config = dict(
    n_layer=9,
    d_model=256,
    n_experts=80,
    experts_per_token=4,
    d_expert=160,
    d_shared_expert=0,
    activation='squared_relu',
    moe_layers=[1, 2, 3, 4, 5, 6, 7, 8],
    router_score='sigmoid',
    normalize_top_k=False,
    routed_scale=0.5,
    balance_loss=0.00154,
    balance_bias=True,
    init_std_router=0.0246,
    lr_router=0.00127,
    vocab_size=32768,
    norm='rmsnorm',
    norm_eps=1e-05,
    tie_embeddings=False,
    optimizer='cautious_adamw',
    lr=0.00117,
    beta1=0.9,
    beta2=0.95,
    batch_tokens=262144,
    seq_len=1024,
    train_tokens=757900000,
    steps=2892,
    dataset='wikipedia_en',
)
Below are experts of layer 6 (counted from 0) of a mixture-of-experts language model. Rows are named router (the router's row for the expert) and show model dimensions 0-63. Each number is 128 + 24 x the weight over its row's rms, rounded and kept within 0 to 255. Numbers have three digits each.
After each expert's rows: a language model's description of what the expert responds to. This comes from a sample of Wikipedia text that the model never trained on.

# expert 60
router:126104101110109158140129146151132062111127103098084152127164131161160082090117099111135153147126143101153127163122130091137132153125138129118132124118105120111117132147079126078175170132130163
It responds to: Articles in company, transport history. Articles and prepositions like the, a, of in histories of companies, railways, ships and buildings, as in transferred to the.

# expert 30
router:116130088132130135155114100179140057104167130122139158165114123122134124145122100169145130150145107074147084131124134186135115066142146149122122127118102092105165127119159135156097127094082115
It responds to: Plural group nouns. Plural nouns for groups of people or things in lists and descriptions, such as students, libraries, tools, members, artists.

# expert 38
router:114139142089137160122139137165128107121099086133085111108145131120157124164154165160103109121098097136149160167134093090144115151145105088122124108155099061097098144137131152125096131150114105
It responds to: Sports results wording. Scoring and result words and table cells in sports articles, such as scored, winning, goals, yards, team-high, loss to.

# expert 10
router:093140108121131157118155127112147139149101078103137138164134141154168129143079148144136160106146117163151120107127097090134131118104109150145148150103128121141100139140131125162185112125127151
It responds to: Surname endings and digits. Middle and final pieces of foreign or unusual surnames and names (-owski, -mann, -stein, -sson), plus digits inside years and numbers.

# expert 53
router:119109086114115151163092121142180062133083137141133139103116122144104152136109139155101112148093123122126133132109127107114093140131115109156131123150121155113119146118106170096111130136036141
It responds to: Place and country names. Second parts and names of places and countries after "the" or "New", such as York, Angeles, States, Ohio, Japan.

# expert 1
router:107124134119108125159097121119130127163107104132120106059168147083120119147133124182121122175132149111174134120156088093147114093169127135144139127129142132126121157145144158153168130150061113
It responds to: Sentence-start pronouns, sports. Sentence-initial subject words and auxiliaries in sports club and player articles, such as He, They, Its, have, and table-row pipes.

# expert 56
router:119119147097144181135104114129137110121110128160105112161148168129112096121113127156195131101122115130102119128167102101146151127161102123083126178128153101125127090080131165129136127101139160
It responds to: Person surname starts. First letters or pieces of surnames after a given name, and name prefixes, such as Mc, Fitz, Jr, Bob P-ellegrini, Michael Pal-in.

# expert 43
router:129088103119115139178126146121146146129142079110077140104136191137153149094106136167153171142154109118141101144129144119131119105141101109150161131115125119147114155126109157161151179136132117
It responds to: Function words, name fragments. Function words such as of, the, is, as well, and In, plus inner syllables of personal names like Cimino, Cachet.

# expert 58
router:128124135108162141174123123095116132149166154096144102121151154132107122084115121130084110140132117121103118127152143102121123106109106140138141131156122120162119112126080143120121153132095098
It responds to: Indian names and table cells. Capital initials and starts of Indian names and parties in election or film lists (Bh, P, K., BJP, CPI), plus blank table cells.

# expert 61
router:097119121134112111100127112132133106090103129103147158165144119100159099141101162112148106117130145151144126132093132130109148125164134158075106118117099089102098115139121117171161170147120103
It responds to: Foreign word endings. Endings of Greek, Slavic, Romance and Indonesian names and terms, such as -ros, -ova, -itis, -ia, plus of and de.

# expert 27
router:112116146105126118156119045152130104103141100132126111166132162130153102136142122120157120144112117132125105130144113218149123189094118178143114140149117091124149139106127127110171144133145097
It responds to: List commas and punctuation. Commas, semicolons and periods ending list items or clauses, especially after names in enumerations (Intel, Nissan; Netflix, Apple) and after closing quotes.

# expert 12
router:118110122093119149135104129158137095087169109147150127145139139113074118123163100124140118148121132114147142135162112144177104131145142146142131135146104099132111147121116143102133173134130148
It responds to: US places and infobox dashes. Line-initial dashes in infobox lists, plus US places, roads and car makes such as Route, Highway, Chevrolet, Wisconsin.

# expert 18
router:129129109122134120091033135136148126072115117097103115074154109137136117077125156114101129151142117105097090095123112161128117148157139141140127135119117157146139120171110129103148142154097121
It responds to: Prepositions in life events. Prepositions and verbs in biographical event narration such as died from, strangled to, arrested, sentenced, married.

# expert 35
router:145133108141132118139079155110128112137137091103134177147161151099118122125099156159135130153136108118101130131156118106138158168126093135135107131161069154161137141112089179156156161139143091
It responds to: Glosses and taxonomy labels. Word pieces inside parenthetical glosses and etymologies, taxonomy field labels like Phylum and Binomial, BOM characters, and table separators.

# expert 9
router:111117151116141099150103149124153050161159084140149118064134164109126135120160147158109111168087115129111107105123094156113093163140108183148173147152156107138145126152094200133119149130111137
It responds to: Titles and table structure. Words after "the" in proper names and headings (United States, Summer Olympics, Billboard Hot), plus table pipes, divider rows and infobox field labels.

# expert 11
router:119103140140139168104099133129127105131140080106122126170103153123126149129112144162125173108107111151130105131107078124159110151115148148126139132147112105104096137119095101126122111136150126
It responds to: Foreign names, organization words. Inner pieces of Spanish or foreign names, Thai script bytes, table pipes, and organization heads like Corporation, Studios, Records, Airport.

# expert 39
router:116115096145127155120117137123152064105110095139179114164088145155124130129149113178111164138091100116133196158149144124137127116135144149111101143111131149130106071081128085077143157139093134
It responds to: Place and location names. Geographic nouns and place-name pieces such as County, Township, Creek, River, Street, railway, located, in descriptions of places and transport.

# expert 17
router:119122100126165167156088137110155091097169115128120114104137143114128137159145131166139142137095104148112107100127122079147126150142127167110133145137109108126090086124134168147080107105147148
It responds to: Institution name words. Capitalized words inside names of institutions, laws and awards after "the" or "of", such as Institute, Act, Society, Library.

# expert 23
router:101131152109144144068125152140142053133125096150157098114151197090123146112118140085086121148111114114144111118122092117081137176108072120121122138139093100162118136133115133137139142122142129
It responds to: Germanic names, digits. Digits inside numbers and pieces of German, Dutch and Nordic names in sports and results tables, such as AUT, NED, -stad, der.

# expert 14
router:128121124039094144098046090163134127090150113091149169130138131153113131115122104155119137184121126127147130138160104132105134080104115132126129134125132187156119127140116159133116123137078116
It responds to: Sentence boundaries and quantifiers. Sentence-ending periods, headings, sentence openers and quantity words in general prose, such as many, Some, Although, Notable, numerous.

# expert 37
router:142126144120127113153091155115134103118125181112121092111143112180126128104166149091107160092134118087123112116113106077151144133132099146152142132106137110136171098135097110133125112148159180
It responds to: Sentence-end punctuation. Sentence-ending periods, quote-periods, heading markers and list dashes in biographies and narratives, plus clause openers like When, After, Before.

# expert 62
router:093144086096172160162098128145121082107143081084066155124127161126116161132134110162128146135089175154136110106185129125092125134129143136102123104136141152112100096120126171132130129161113124
It responds to: Numbers in table cells. First digits of vote counts, scores and figures inside table cells, such as 242, 49,334, £13,222, plus stat headers like Pts and Apps.

# expert 49
router:112098109084112118094095163159152124089096096123147142078168151151081114128119133111113123129114103091110188097107137089131087127127080134094127127150142110134151138124150155127130104155127114
It responds to: Date and table numbers. Commas and month names in full dates, such as February 18, 1988, plus digits, coordinates and pipes in sports tables.

# expert 22
router:149105121112153147113106147121130148132091083118142140139109099143159124120158154162133142121101121164142106104156148092118148125120079107092112183119141111123131145137143178153118148073130113
It responds to: Foreign script and word pieces. Bytes of non-Latin scripts (Bengali, Arabic, Japanese) and mid-word pieces of transliterated or foreign words, plus digits in ISBNs and numbers.

# expert 0
router:112100137117186133143072077095152136093150121087124096135114122115140133099116132202098154182125110136114099120135163091137100091106109118123117138138121125152094101122110113144122145132115140
It responds to: South Asian, Thai name pieces. Syllable pieces inside South Asian, African and Southeast Asian names and Thai script bytes, such as Siv, Chau, Bh, Singh.

# expert 7
router:137132139114118144145148164096137145126121101100142117160155148103080133121115116092098161150127122153094137106132135125121171124153101141139139152139153111126131092128082179145162166169145115
It responds to: Foreign script, initials. Non-Latin script bytes, transliterated name letters, capital initials after an open parenthesis, and unit pieces, such as Bianfang, lb, /km.

# expert 59
router:133124121070118163146145107125154103126153118094129136149149173144121125099095142147160152112101127128165120188184133116088113114138111163159123142142141112154158141126093197117138154143121116
It responds to: Name and number fragments. Middle pieces of years and Latin binomials or surnames after an initial, such as 1988, Quercus, Gyllenhal, plus abbreviation parts like .B.

# expert 2
router:119130091095157103132132136135156095117168109121090156150137141148129149113119140148171158183070111118153108138140116111114127148091115152145153131123150140112128139138155177109128179163109153
It responds to: Mid-word name fragments. Word pieces inside rare names and titles, especially song titles in quotes, such as P-le-asure, P-end-ulum, Dun-gan-non.

# expert 50
router:096130116133134162113110168118140112039103103165160122101155114135107116130130141157103126137098163117097152125119131138119102145137097104145103133147110138136116111128106144048126104121123113
It responds to: Time-period nouns. Time words and the article before them in time phrases, such as summer, decade, week, the end of the third quarter, during a long.

# expert 21
router:098103125113137150095071132155143094145118111126151140126130160138133152148117139164123108152118125064115097129150100091131078177134170087082129136148126128130132096121080152091099142123111107
It responds to: Physical descriptions, measurements. Unit words and descriptive words in physical descriptions of animals, buildings and objects, such as cm, ft, feet, roof, steel, guns, covered.

# expert 63
router:118115099117101133145072179129159101116150141142175111143151162144131165129167164138122084115099096131124116097142126091125135110174140119105122103191122138140106134135133118097156124133102124
It responds to: Month names and record fields. Month names in dates (In office January 3, on 9 July), plus infobox labels like Votes, Turnout, Phylum, Binomial, and leading digits.

# expert 19
router:110114100095103119118066132116124125087139097117147102090147161146156137108103138098113166131154132112120126089107141151117135169145128130160150136185099088128096121066098100168142154143131148
It responds to: Biography prepositions, taxonomy. Prepositions and date words in Chinese biography openings, such as in, born, March; also coordinate marks, taxonomy ranks, and league-table pipes.

# expert 4
router:112126116131169128168138137116143069120110124145133155105121175106121118106149118154117124096111125114100164122112131118106116140146082147166164126143095114131137134126088178110103123156145113
It responds to: Noun-phrase starts and modifiers. Articles and the adjective or nationality word after them opening a noun phrase, such as the, an, American, junior, -year, entire.

# expert 31
router:116106114133119125121081143135121063076105089132140114122148121133130113137177113180082098135103103098137180156147105172109131154131138141130128151116103099119136084140107117114092100118115110
It responds to: Category head nouns. Head nouns naming a kind of entity after the, his or a, such as species, footballer, company, group, stadium, genus.